Experts of a small language model.
Size: 14 layers, width 160, vocabulary 5150, 37.1M parameters.
Experts: 64 experts in each of 14 layers, 80 SwiGLU neurons an expert, 2 picks a token.
Below are experts of layer 4 (counted from 0) of a mixture-of-experts language model. Rows are named router (the router's row for the expert), gate (a neuron's input weights, with its number), up (a neuron's input weights, with its number), down (a neuron's output weights, with its number) and show model dimensions 0-159. Each number is 128 + 24 x the weight over its row's rms, rounded and kept within 0 to 255. Numbers have three digits each.
After each expert's rows: "gets" lists some tokens that make up at least twice as much of what it gets as of all text. This comes from a sample of Wikipedia text that the model never trained on. Tokens count by the router's weight.

# expert 15
router:084142117129107113148125156088139110170163087109116117144117169135116122144095120111104110134144114137181108109146122146177125147110111128120128165124086103174153134113141129143109124106113166167069141166126134124122134125064130140131133177132138173147144139117155151123113163113127116061113112140151111120080142157124080106152146118110131101120149130158160155094166127163118135127129140141126091112136134123118133129114175131136130124130099174154085150140137107185090116116152140
gate0:085109090111167095152140135147127136136078106092120106119145172136135109083145082154119108119113140146123186114115108158129102141117178126149161088172141096133118123138148108137186140092159140124128109114129123129129137093115124148101170089101087155157098140115142109129148156098069151104098130116159124118137139126161130133118113127111153106134131151100144151103099140107139161191174128136133099149113118149131125095150146135123126121136130164161119124163132169131144127153177126
up0:138159130125137167102091107107128084132156127164128160147120100101123146154127162118148175103110165094143087121136145122136158125162078154091102161091122140127158116134103145112084148125123098157125151116148111134092127151109126096130075155153147123101177102140125146138117086151170117146158126126084108138100117127094125120112147115144086147146160124179134093135171146139116120082084154133136156128122123105126149174143110139141124156134123118123145152114105064121108136113105127
down0:159146126100141160103129103093143122114107109118103142107126119119141165105144137150139128104099138134099087168141174137137142150143097120101145113100151107114088085122106154156070114104151136156133120125150116155137147083088100113144125146142142142098107070074149146068149117143154179089103128117122116083111139122097156112123140123127095136179097127130110115138137134163131129085122139148127167096099151103090120180091129170146112160135097132128116134123111113130105143112133117
gate1:101137135146136061139101156120153162161122097121120124081145121116127127082147094130124101140122114162131142093127113128112117131113127099141150122147129113169107138163151114138122126067131137142184100094140138146143152085098129144101127136168160119110062186155180130164149104128105159127163136162098160103125166165136158130135064139145135124135134127148092109127150136102158130165115121125127137172148119158120140113142130128132172144139129153155121145150127171135107107143109132
up1:151131098157171068141137168130144099119151149160132074093101145147160122133114121147196080111170122114146134108114094130111154132107148107114092096146126137149118099152144118128107145093122132136152134104134148133117114111121116110114133178149086103115122145135155107149139136111137120099137157129067159133117132152127138102109113107135086097178138124158157158140104148096129133151120149095149126097135123141104146087106149106116133139086139168164161148116097155148113132163182122
down1:082075122132095113145133168146138138118148130143137132134141144191139146150123139141170102091138053118086165164080116161092115148124139139160163143130135097151121129116112139121165150116137133110127129161129150129113111130153103114109137116110112142116150130137128113150112126134160126137089157120128145152103117116123098083117177106133099162133100141151177166117145151089122146169136153110137127118152112129104153136105125098127147141172143159112127061162169096167106126120131091
gate2:152127157157118123110128088155130131145075158102136139134116155091108128120186117140095112148116126096127107147154128149128121146140123156132146101099140125127083136111131127188094128098200136168142172121127154138150131124168150137128131134134173127145114201122120112120132163143113108100127148169161128102085145065132087078164091143151103120105119137099150136103135121108142151130120120121079153132128110146151125153088104129126114128136144129152098164144106104111120116103152148
up2:110143122137145127167123155101120163118161139106127116117158135158095080120142121133147142107152123114105077106100189136149120109092154115163136108115120112131183148132089124078128125118168129121119131121139116154135087110142107132144130108132156127129136113128100132086127131074099068120124131108135118206109080146128158147153169150135142121111136114123142138130161089123121137129157154136125123113148151168119136159163136127129125150091156108106128102096179138100078137092085107
down2:121117098166101134154152136135119135143132128096160127143103144105123105138164130080133127139108166089102126075153123110159160122166123114122156108118148119136109162145132136106095145083113105146086134138098139116159116106117149141109137119086130133166082174132107132120110122085115095128143157143130124169122081123137147142154119117152102118113149140149120131135057146102095147105130086111109148096163142130114163076162110132154093154142130139134079093151090109157157149129100095
gets: " |", ";", ");", " —;"

# expert 60
router:118136079149110119120140134125109163142167122165112114115168147128131126110108126149145142142144136144143102145097125179139157155105095174125133133107121144125164114074128121151110144082148123124134170154110086088124159147109140115150056139124110167160109169124128125144075125111159178154098124120154093110109178124097114104152110135089137090112094149136143122109143111116127165117115132163131161103149154144103104141108156124138157080113159156111144122126119151120147092101136157
gate0:117113147153108087126111125157070157147136133131106108101135106162137161140132137098110170146104105115148149163141106116141166089118119145139157136131136116176131122143122193142153124138155145112114102119102134134103125163097135190101106139105143130165121161093168087141135158119104159140164115158147128116148131099138106123137134128131127101133129168109099186168148100105122147123115154105133107113141106174129094124081151121132146101109100111143193153134120168137086126129162133
up0:155143103142152136125141146124145113130143138152131139134164109097166137165120139072121128138103154156115162125124152149141132176117099146085147125149129188104135135159170188123120138092100096115124122084128122132136090082142160128146097104131119138144146123124117150113140134124136140180098115124112169111086121137050102118122151179107109130159108105105103158110093140136142141143125155113150136103130136147144121104139158149139124167134074167117152122119086124127097147179117122
down0:116103120111127118151121139142095128124122116113129114113153099155108085062100153106133115148162102116103107094154145136145106103126127120063081141184157082156099132119098108146127107150142170123140160131106099120100157146098126136135157131117100126136139102123104075131144111102117157080121119079123136149104121100127144160118165095145104135155118154151123118105133172124072105093109104093161164140169128130109150121134121104166115094132140125090124096128141101151149145151110124
gate1:081129160111177144104159159153181121116118167165127119163121137145132154169120124162111113143143091135117128094098128120157166189111119097125146098131105110133119095199174141092126145111092131140130055120150127131137134138105137109168151137116112135123118120097115126133127162113113135109070142077141110124184124129138120141147136147131148110130100121123162094115132129140131108163110112140133136093145106151131112115102165167167101112122151147126097146120164119111146143108098132
up1:101146113140136109129118126103168146131145118135106165114147116156122108173112146121133127129083155172170104111140134120121088145138125200118121124120138133117149159124167075163111134131161121100119150112164086158103140141137122098141129138205100109127160113162147142152134166099144118160138136147099122171119100134131111114103155124161132145118092125176167127123122119135141135102102151101148108155158121107140138096149084080104121156104151165153093133138146126107151100165098111
down1:111131119127117160111128091116120143134127132113054147128133167159146113121127109149150124153132139160161151086145140133154097137135086135131113150103111089139135171173142133175102134158135075160153139148169082151096163138138127142125137122126081175149158135153097139177165102094124113173116137114096096130132155159092122101132148112144189136112133137144179133140158114128109138110143123157149125102116103142072134122131147132079101122101125144087119131146117125145131125127135131
gate2:116162065152114114114137157127138120150108116148141118138119144106061072127136145135087169148191115145076131148127176109135128131129169099146147119108161176116125134135148114139151115159094144181142127127196118143133143116138160121112169107132115162133095124123131155134132100124147149119097133128135156132126125135121112135192097103114141142136128139093132109140148170170140138136114162128143156100103085134116104103100122108108156139138158122132132122107120117100133081136094173
up2:157123158133133151188144138135123097166123116115120164108125121161156120179135136124133132165136138101109147082125130170116127119126093108121153142129128124141109105112131140152116146149144121160159128127147154122132149088087136075103114167135147167141073163136147119113098099174156160130132151120158128111092158133125110148095158169131159173096163077113110129189093116116157120098156118118149154159123120106126128107110134144149130132126158129149146117106133076090125138120072123
down2:137119117142166141144137152150131089125123125121130075156105111121105130099062158132160141053121118123155114132142114129161100148115119134090127132113105112158115150119142142137122139175096139143094112077115120125097156100158136118133163084102162171117104131131154133106181076130121162097131188098150123134128115143153152124151141093133125122122132110095129168107125167132092116127138101156158197114142125138157117121121119164160117136140120128155079155136151120148119133128150122
gets: "ly", "0", " only", "8", " comp", "9"

# expert 8
router:124165117139073139133116148145095135111119125134160128142150139153142120139126120144127157165137130160148134149128137095126131170102086150145153132115130133160128142102117126134110143114143175135134154149097143116113141189164154082130059099115114150131144133149147139126100134123129173124096071102133105137127166132108091137102142154143117136091143175163109157119154115170103133116117157162099125105157155133081157151158148149161148082118154147137127139133154136129149142120065179
gate0:147133170149136110103126132125100117100106166166139135102197161136095112141142145135129134117140124136108108144122127105091164143105116105127103149095140109120171122151115127164117085085101160120119126144149086119104121139146103119107109091164123153108121114141147138139175098095146083116171144159102084145108137147137101096139127184153134141134108137137130135139121116108109112129179137153132138110157121095162150098114116159141160137123183150162124163122086128073143156115111175
up0:114088140143106132110178133146101086083114125146115137108157162117119135177127122108156157118134136127153113150088148103116148135118143099120099147131144098150141109123118112162118117090105158102137122114102078117095124173144156125143125170150111136118126103130149142137164113118167099051159101151124091102129102153145125087166138186157155162124130121127133119141149135099089089132144103195125135135131134117172161116136113149099135127128148118114109176107127129115119131135100173
down0:158132141119064162110154108133143129125144131111143155140093104108113177135133152130116111110124148147124141133158119140121125139113117134142151125156125092092090132111162107087135146149152115099162114115116135151140106123169121122167130122128139139090076048161097146120144156112142114124108145100053150090144127128167102146140118112134152108106095145138096140176091148125153087150146126109162168130112163126128101165135117123155109151110109149114137111123173110153143107180144106
gate1:134123067123086128088153139140164121126091112110113164095149132114148091139138105115146152142128096080138149124091097137150149129144151166123097144119150106112134131087166114149137114111142150129094109131182118134156082116134150121116130136102088152136173127132136139146096156198137106157135142097134158178093195149129147106173152106137128125121159140138142133113182132122132107137141117104125107114145138163104119156142098152079097137143125146162121122126126099103167124137116116
up1:128112088142141118160122114100138089081091121157092133115164150100105091140141108125093124136107103150145132103113111139137122119142144131164139114135142162099144094104150132119134123106108127129172131120099098133167143163092140111100120141129108121188158129149133147114173108153157151147141116103144145127108091156094207131082138106155143112136147151125131130122077087170120100119135118137102157177154098189107148132092156127131101108121144143136126146114170163156146124111121136
down1:138121139124152099153139089164164133149091127119068098126131144168117113106144126165148132096097127148070153131104106184133088103093153130139141150140124102114143142135138139184161137129152129116142130098114106126123114109161118142133103159140113110153173139136140120181121094111192137115145134150117139153130169121168129122103111130129174112121122140109144179131187160131088148114147115165154121131098132145130124149112098158126158147152131148121120100100120113131072144099159142
gate2:138121112084104131117118150108114151143109102089131157139171127174117132131151108143146126136123118132141163118128093166146111101100096145107084114124116151114110157066093144113165151087113146138130078137103119169144087119150157153128078104144134135129106157113089118125083158090135149137154128105133116163181131111176130090159138157169114118144108164131158152127168144103133154155134156129138123113161140162111133098139136131149098137102127154181115134145102107093131145096128120
up2:115103131128128148136145110138127152126105160144131127130078112101148099121111112108120090135140112116079084112152156086108143139130165137147136143117120118133152085215178104133129144135148155086138175103150137113141116118086098124148133137128171142108155090168168111143180128155161118131114121167117105109118093121095154139107121140078097143090130091141137103145113109131106102097135126078119134130128140105143141167139133116135156149126164129125124153110143153172092085135134144
down2:152086091106145123147127139134122104149158130163099133143142124137150135104126129123123093143135139118079118082152141105130115112100121081139106137127151133135121109151156126132101120126094093119125158102150138137156134152096136129133136164148068133175079121123134136140148119119110148148137149054124139162104174143148133093139143107110156091088162129124124095107115125111136121188124063133183130165144150128120106157154092139151081109120109116143122136149133143181078149140127115
gets: "-", "et", "4", " re", ".", "\n\n"

# expert 52
router:071110081125145095139149120151129136157116138146113138118154145121142145111118130128146148139151159132138111119099127092140102108155119145150131121167102166136140134127149107153102129131131139128080141156117100095138146122108108146173088138164108146135159162139134094147123152119144155144095119115135085076092143130102152122130072126135168109101142159142117075106162090165072147108175144125115113128149146146107113134174169145144133127153180118145147111161137191127103105120100130
gate0:111142133141106129095134160162127124119136145102147124178130124072116161114114096098155151135130089116147114113140115153142145175149123080115108162092139130131165152143161136106140177123122116160177151161158127110118123138132098141150120115161127137111144141078130097107115112115156156110142128102134126129164124179038106111114133145127129105145135112143172132140145139099136155135133126148138145095126140150108106086106150110115146125130106136080063109126194144127119154107118147
up0:109116093101118116136167127138137117103144149125099149121119116190138111110138125177126134135107134114144188143091116121138092100138190131095161150137087126103129098133121102084122145131134114123103099141136110121130082119136112111138152091154133139144133106138097124160092078136126091101159125101153128103120122132114183093139112133093142165123153169166106102125088122095147089093116093136134096130102141111112132150125179183105108121121139166121149105112098117150132160110157107
down0:137140136135095127107106114144123142094121109115137102122115102135135122134127132149132079127139125144159174148147148086160162172100077110135141126138159179143161119150110083093098114136124125107137119150138108149100151114097147155122161137116158160142129109150159131150158107130133130100102099078149158130133145095161153168096122116135128104121107140163085197152146169109109104122095147086118102180105108137090109155101151160089111141082134114093132109125119142129110104150110126
gate1:135115119101125161110120168108121124192135164160144111155111140127166095108119145121193147091120118122129136098120113101138158137114106101096113134166111148182134138133169156115181142107145142111138150116117155096101157128103115127142122144119096115154144117150171119127102147113099139114100130138113110162143160133069114163098115097140154123155160072082142111138138131108154139152130158113150112157111166124110132142160164088155137130123112144106118179131166163091113147123120152
up1:115181155138161088143105114111132119102114143153115131088129111114170108133168143155130091132085103095088137152154155139147091083137114113119181123134125128152152138140075111159112095174108137156127107110133135133101128130160120133121101128115132224147131118162142140125145138154159146146128162151109126130083104080117118154162133118167123122142110108152163131129120157138052135130109150113127119116164093123158130162109146105116123130127125142105151141151119115139133104092144135
down1:151177139078177118170137141139138130116083126156132107142119145181125118108135126117123110125121114119151130129129140159122126153093108147110081128093129141142158137084089122098144128125151147136147157110129113106140118150124154122108144164095136170148186170146120142158129117105102117150095107118151143157119118124173162146132129119097139182076142162113186136082122133119155149143080146112156111101128088110141100138114151146134133117157120095171116113146125127155126070153130155
gate2:106141137142099136157119140129150135137147147123157117146104092158110114132102094152084127150127106102111148155174157107166110105098105110133185130145140140096098141160091100131093126143154127136098121143148126152139141159143123151169080156088108158103102068165138146128130121107157095133131112132156137141121113096197135152145135128096132080123102090145128146178151139115132141103104131137091147122123111095103131131147121133173166112085115111117141092161110151104110089132153139
up2:176123053155122122138125116166134144117142152130120110127156072152127122116124124138103137100133140161136110128140124132128127154116147163072133083117123112194145121131089094110160116117126111120094184090158146136093124141144118138108160120114068128148160122180145155100100112110098076112122123099109138134139132150129116149142134132149187105080111149121132133121116150134162148127115076112142130139160160147092144147160113112123131163158137139131097150119103109122122111108111166
down2:068133132115131107137053117121087110146117148128122119088140148127144099149130126166143125123134072087132088144124101152126181118129113098147148115147152152152107115148145119134121138151164113121088127107143160126190122146161117095181104161102141135088104141134135124128150161141123117170133113140138098164136123142138157138121128110102136147158099142132097157104127126085142138117137124099165124086075149105122127154115142135169134172111087106125111126144129090150138139116150073
gets: " W", " St", "w", " w", " He", "W"

# expert 25
router:131148108141130109127137128118112125136154108151173135156159141133140123130144138174139143134158150149133122141101120132134111168090097176134095129119122140138120120069147134171098169100125165115119159137101111100132164164114102129156076143128090153158140160153118135124082123125144186170091111110176092101103162138114124135141118148104132107107139148145134096124140108122095175115146148158122129083146167117097131153135163151165169082108165138101140141134157144152124105104123157
gate0:107178122135133108107123127098123122128127144143138116141171074124165125150114140120116103132124151109165111126155131124111148111127129088144092124090127092135098132145137197109118118138140122115151069143130165119105099110094097071149145112140138146126107128127159086095105123115103114140186121132112147131148092147106142167152128148165118093102088119115126127098148106156100141103125108138107075089148132160094108156090111159144125164111103145116152161142122120137124093140147190
up0:150085172110145140152150110151147132105146054118103163117090117125128065119177123135172163120117141148096123153150158141132134138143123159113137062171148151121156123074127086148111149139113153116141152123121097123184161128143144101140101144133129125127151103113113136185173108124135098114119105160102088106128122156128125108137168152115087151114141128150106117145102099128143121141116170135141142096137139120175116111158118102127140124154143125162102118165109109122122140142149130
down0:134090097131127090142170177119102145146174120107135143150155122130097098128115142102146128134135138115153133124105121116128068102132160155178113156106116180159122096146088119112122119173165074124108156139142152137162106129117122131148150110080127148114151120126122122144186100156125139105098128136132118087098118122107136144107157161166148134136145165157091142144129091173105098120126153087113131151096142155101132125100170159148116158136113132115083136105125143115123106096092117
gate1:159126169124098101088128159145151128105142127160153125143168096158151162146132147113091105146119154142126144147149159143085140100139159122118092145133129102117115118104110150110130149158110154127119131095126126147129130113098170155101140145174118138163113148131144097158097138088097140157118129159150113114127124106141149159130121126146123137133123134141129120099075153185099153173155124169096116153134126132113074130128192115154121159114095176113106132178098160137143121107105185
up1:105122125110116091185129124121144086180151136136136159124128090136121166103148127150109105067133130126131138152120139102127100121114167119131127157104140107156160107144165148151123140104134127077104126163142138152167082129160151148142146107136121087181105132097145115117122066131144109130142135115151099158129092137113169079139122176138120150144165146151085118127140153143105101175164132141102146147136122081126120156107118139140088139104110123098173135133118103099102136150112152
down1:112109122131122161097136160122142166140156116125111173119134086154103137134092090106105123129088142175120091151113143137117152161138163120112148137127111113154149110144140157155122060119089141120138187142128155125117103131138141134144100114144155123099165113120111084179142152123077158111093122097162106118173125122171108156142100129116140147093128138120129110119151128148140105129136157161116116137116162147096167117120075099105113098150142111185153107142131124102093158103142145
gate2:138139112125155141112138129109082132125111123170129114130137102108106116104125101143136099112155119119110130147105108151118079097095088132141136130124161106111134085103110128156079177176140129123110094197139118158129095180176155094157135162100115084144121141158139179147086118109136120129114133091155162090142108117094132123139133159112154141113162117128121161150104118144117094097136142110137092103127137154120113172159141143144160081160090146137141155127114130146123104100144115
up2:127122125107124149135096081133167126109152126148164138117148138117092122199125143119111101161115092129119147120139138117126087094136149064093176140114119113146147092142155114120118148138112145099120104115130100142127129178143147132093162119137185149117144137106172102108159149143152150144162189125133136161111178116131162120122145132111183120138109169133149108129143111118150130113112094133141153125108133177123080150136102122100141106131114150139154125170143088083159132114148133
down2:084121123122142141107101149126120085139117151152132106102135144123102147150140171162129090165144137150094144131132125151140140112125059147125147130153108139157127114084148127142096125150150153133143106155144117148107162097112120102123171132160135099119111163152136143114120162106128177101145143102102126115111138171091170106140118136145153100143157084119148064180123088115132113147108147123136163141117144132143092112154120146081113132093112100127117164106121122108141197110173150
gets: "9", "8", " (", "ism", "ics", " f"

# expert 19
router:110121089144147147122063137152123114108166097142145098127164133109199112112125098099178145088162094116156159159097114114115117172138112118107130148074124152113085152106140109143128121121146110139132111125148132106133159129120117126106139097160094155115119144182108143155115096133150139134139129120149145160133151156175153116165100122105110138100147115114142124131132113150155130119131178152129156121146149111110141159135170133152124089117146155110124150099177175148085094107129153
gate6:071139138134182077135123122082135113117161164122122185104095124134157098114143113152143143166139105107134152130157140173105152122164166156126156127158130134126102118123159113100135149140117121110123109121155112123116145091126152075121098117107121124140120115136152078167109151135107150184129163109163150115131125093122082150123091086120106145115162113120151115147138182119139133122129140129080181134124140123086151126115106160112161140127107109142152154121173138093148122145135144
up6:110081153152188123128122099116140131134155141103136152121092130146178121123142116139115121093120080091148137118125143137147172162137142161115140119117099123152096118132127095118139130119134149117111072129133111146113114105136124093126124135112104121088117084148138119115149174115117097104157179082114173118144135113111137099157103118130089109145130124119119110157125182118154133117100143129116211107134125134075188142144134131152149122115077123135133195139138124155136103112114145
down6:148157155110107111119161139084128147102098116162147119103107110135068141142115166133090117124121153166096092148104161128140125152133158135147121144102154099101154103092117160114160113127130109122102182123102108149126134096086147122117135172125113127113138119119122131125133127140158131138092109132111122057138078096137097130139139169133095135122091152118144105083109158141131141137172119113174092148152137159192138109126157136091151145117128127097104129137106094099134106143125082
gate7:116168162163107131139122110124158116131150107157090128131133113115149101090104125119166103087151161136120082124093098126100127147117152091120149138131108121137104087146121154154124105172103093139138137136137110108141194105106125086126162144121140098094118114118124139132110104174128112119120139091145116095160136168127144136131109121132162153052131110109138122108096145172109108157141142150108092162098168117092084147139150139147116095137130124126155133090181135108077125113123133
up7:091167154152105109136094109130175123120142096128104108129158120115156111097103130113146093132139130124125102120115147133113115156103126056142133125124106129138110109177122187146137110164129122145118134111130130111122153107090105107105164130090153104105086110103122141136120092131108153122118147120149119111144108166128118128093117112127125146053134091119132095118114139108115138157156147148079071186082171144082115159131148134145099111119128137112164114131146154096085122137100115
down7:128085115107120147113123107159122101147136126110207129096098075152124155175146129149148092087129125113129133134131127135101111144107136111153141142141167124169123181089071105107124163108125141124095098123167117139139133141171118163100179111148113117116166138137107134112137112166142143105105164133098135113133070117145125128113160105136113098151129111103138143119133121130091121086101119134157143152110113159155121143103162126137142128156140129115092154155129077128107126117190146
gate8:159133172160097132141150139138129099167138119144100113162139131127144130081127085171155108117144126133108152106133155117134149109134139104138120145099133159117128123139190159155079118129150104159122134189090114087130142149169153157098175131113105124142096142135106074167120105166155117106092141133131137116143149152125105127161092125133142113106116096147130136128117100137123142117126119140130144135130120131113124120177108126153085118073133140150141131074141149119061085122161088
up8:129120100135114124106083096130187117116128122121220164066143105139099151128131161106127147135161133126083116108172144146099131125117145155102125139140113121147155114108083174119111132107118148106142120083156117129126123130108084139138082160156127148126159124085128179142132065096164169122165127167110144118123110108117166122107134129145128163131122173114131162114143134131122134127136141111116112142121143114161102073138166150119120138126130099117140087138117124123120155118106111
down8:122170142131094166109141123155107121134114152134167115119129105128111102103158141122118121169131155143125134061102145108139136124137168193177113139135122126153105092130124112129110128179110126101135093143118100146116107137118124147153136113081143125143131151130136134106147097154124102081122142100144092131128089163130143107152144146116139128144153128074125139119147120114147186122104163144055110120184131135110180111168148095159166098112122161122110117126125135112157159157149116
gets: "9", "0", "8", "1", " some", " many"

# expert 41
router:112124121133120103092095104134095122152146101184114107106145140148158134118123132197148123133145106118116137139134098151173117128109129155097080162090096135140160102090151146133161120134133104104130118149124107106147124138157099131102124162150080144127161133156125106127125140089109150151124130188141135062107165138116090156111110114134098119130132130121160135162141114153104144094178145143173072120133138100109101155137144142139153125121151162098160126129111126146086125095151160
gate0:128141133137145134134147096163152111142143093124107141127141139164118145126089126108125168163114140124130149097177114114117094158153163094103160164124105111163130097076132138116150130106109125105169149120146106083165148139163098128134162170155134131142112128068126070114137103118157132111152115164129068140152159135136079136088106148125137146131133116131139115147127112150174156098110119143146116131138173122132118135113121103171136138117160141169130112162106152136141200118125154
up0:127119120160127125109130153122144119122149139132119099160135108131112158123104126131142144119135159110141118094113113094117113137185142111140130160152108096072125097109085156111121159138054152098138129155146149124150122104149109140115120108153135143149115144156131128090133102096144118108100112140071111114117143093140110161113117079128108145126077096111098100116163098147112121119111089124143141118111172130159107172090128160177138126136132123181152165166100144125133184150178135
down0:132088129140121187138130113147157134082122133108108088120152181135125090134140087137158122103119114139118152130118076129084145120103091156165095140101126081142139140115111125139110137108121138138132112141132110134126094155166163123107111117160099146109148131155160167165128137133112166105166139101143116133147121105101124160131153096091125172126109158155113128139110107153116155095126160091075119125114099133119139141129106109138158148149083105138118115130152063123090188135162139
gate1:142164118123178132136140181131078117160121081123135113155164174095131135142145100133154146143085135160165134097167122123158165140115137143091133127179100127166138181132173096141174122135131105106105129113167138143080167129113114098109113133126094140137137117121169142094176135116122135069167173136107116163143140105142141123113118114101123125122130152142158113146137125151128107108140155146166120123144112143156118122162128130123124104097103125120080121129149122168102138152160137
up1:120107119115101124141123126128166119101155123150100126110117095156112098126098151113125130150145105117072097166077135149110127133152127096124104131109125105110065115141097150156132145150076162119121142142136097115161128114102161117152133092116120143133156125131082108157066137103126143164125105129153121122092153139180094117148169183113114150112133074103158145112131145126158132176180092104171147163093135119127143091101158138134111139147137150109143123143114156114131137128106124
down1:104132132130111123130152118102118165094127131141128117138118138177107150124105119161127148156192130113097115182132144117178064136112134153161140156085129102174105055130102163126135173119093132147161130122162110103172152147139134096087125155154152149090079125120130120111134135131116083105098134138156140126151100113119107095135131146108105162131131109133151127131152124126141117123179139138140115090118143103189111117150105148122131117135147169120100116132174131106150132128147141
gate2:124152151152115106137130154140104133131135112112152158115139164099139083085115129118130152154119081107129160157122147123164090086095140137091139157084187121130143132139084123131171150104156133136142139145105130112135102110107160125137162142106090090095145124133093133151143137049133111102136154134127123171128154080156104154192122087118084140068150146096117141115132124111109129126130154130135131167152136146094102133134096121109161110142112120132126121118128138147130086119121156
up2:159104123109130168130111076181144120088119139147155131121107141106145060131154111120130185156142119157126167112140133131139120071137174117103104156102147119141114163120103125173161159102109108138137131128145113103118104153110135131148127095111062119122141122137097061169128133064141113106161123162111137141122149100156110132174146115096092120098160145099114157101130101139140126121117123119139141124143124118108140100115102120113140134128076139130121106149095152094115098117122137
down2:112139131160146117147133138101141110137111108128120098147121144107108090105105150109157063126122130158114102154091138117130148149117131134108086097103111126160120117073101091118151106154120137133106159126098102128159135142118105121158120186125165138091151137108132162136099163177116155124113124117133118104130076130113102175168122105095121145128157119169154132096115143167140140091108134094147151115164064131139159143123123156118103139118135125138132088142172137140155098149069107
gets: "|", "-", " |", " the", "\n", " war"

# expert 59
router:116116098130126086147116129103128129125135120126129108142187111167153112125161150146141173132135111133161109131089126147154137133150116092099091131115149102134146123124133108138119131120150137145138164158135088139103142175140115126163067150113111105150180151115144113141119133110172171163101150100135126119100169120133112160117115143115134113162156137136145074152136094175125127103167174153111125142178115099093159149121139140103170114123116123145122108111126178158129054139142148
gate0:097128098127163138151166136094125124171113146106097132121135103151183100129105131111110188147149127118130114173130125100134145108156138110146145183154116122123130162160139162107151136118126133166103104208146081146145109148123116145126127133122193142130138144149128111149096084119120167131113106158125111128126159176124087142074147123140157112105101113107095097167090118158137114119141159112146133109150114113116156145131127106113096115124095118174145133117143157143112093140109146
up0:143108082106181158131180079145091110190129131131105096093113083155154141118097127137126155109110149107129138147150071128108114137156105145140146098153115128111147140112151122137095144151098158178101110160101122079150113090134124112116142138121136103093111098143118158150115115126121142131129125144139140121154075147138109095131132089139129122104129118061096134122147109145136088138095091147155115131101145105139154136098096133142129159172132164156131159098134155118133163128140125
down0:106081117086141159168167155137121079107136146158065111151156094155148090121111106164127122117139124096135106092070125123127104121103115112098184094172146142119152163064145136158101167129146120129139144134118128139088118128123103133124140147133119103120155099132121129128118122157146118125131093138103142147150111108101099127153152161162140132142115108128138091171121117132100095162079121140111147134133091118156142132089141166140147135154137106132154119120150112107167123166084114
gate1:121120100174119154091136082179161114147091143135151132149166107139136136155094124142124099136123135127108178143132133117150137128105135123125145098103131124149181086149184158160106171080129118114146138105106111145146134126107172119121137112119140135135156128100127167125151141109182099106132168085103109150140096113143171095130113133133129165090173100156154132134140116118119116113167091167129120107162138178124122134126158141105140099168115132147116092129152161143101127104097119
up1:125124113134127147047128129192128120132073112119166128146123105139114100152116139123080132132137157101119153139148125121154140124127130172145151089104141125109203089121141163145142138107108112142166152123065128113108128114153154160131147110118121141142121116140132157122176108122118081094149120131106118133144125118126162114155150168136123135114150110089141156141107173105117150164140122151132119090166136173127133123096143135084138149164120102143137073103120158127139147126089148
down1:161109128181129138120139107165158089141125152112169152122147107128103157124144123084120109140083153108122148084150144097109103106123152179132158128106119132128144143164111096116146151137139149138156134084135154173100131145122172157143172146128113118116131108127102117121107157102138141120136133093085122163147141128130145106163149176138115106158173091100103109167160157137098117132145134155068101147132082130110143123132148126096104112121121162129125087124102141114177083136119099
gate2:121118145129123159148138150137083114139109101090099140116120132117123130110103118135115119086110128135125131132152124103170124141105093124079119141146149123118152133122165171113151162106144163157133132161143134065145113138142149122134113106073109074086133132150163143130120105105118153137120150128141088106118107164116129119078130097129133130120160128127141101132166130141132153127162151142135134192144193171137105128110138139094166162137147147174118121121168163115178104139072161
up2:111143143160114132130139097134093096147129136092084179157128125092128141122123108127097106141134128105139112099136105139151094152112134129107165166153115148100134128202135125115110136141155125189146097097123130084128139121138126117178142159101118127162119112110117149126122133110115115124109115163072085145117094108129119105078123131109095095140137115130156146142162157113103159159120110154162131156113183079113120125120107114134177139122143177158076132113159125149148113159115129
down2:089158082150094155132130155092141086133075138115131130116168144114081139116164112114151147124132124122139135080167134060151150128143122149134130128120113120154159088173132155152112116117114143139141137157132122128115129113140132146106159127093132104146142118118125162158186152130082115137094127158144122092159135157127175096128120122165147094118141069083122136134141111120159134112154174117122136164135159110105098105150133143113099076141125092116110124099166159123158127121131115
gets: "e", "ra", " He", " de", " E", " con"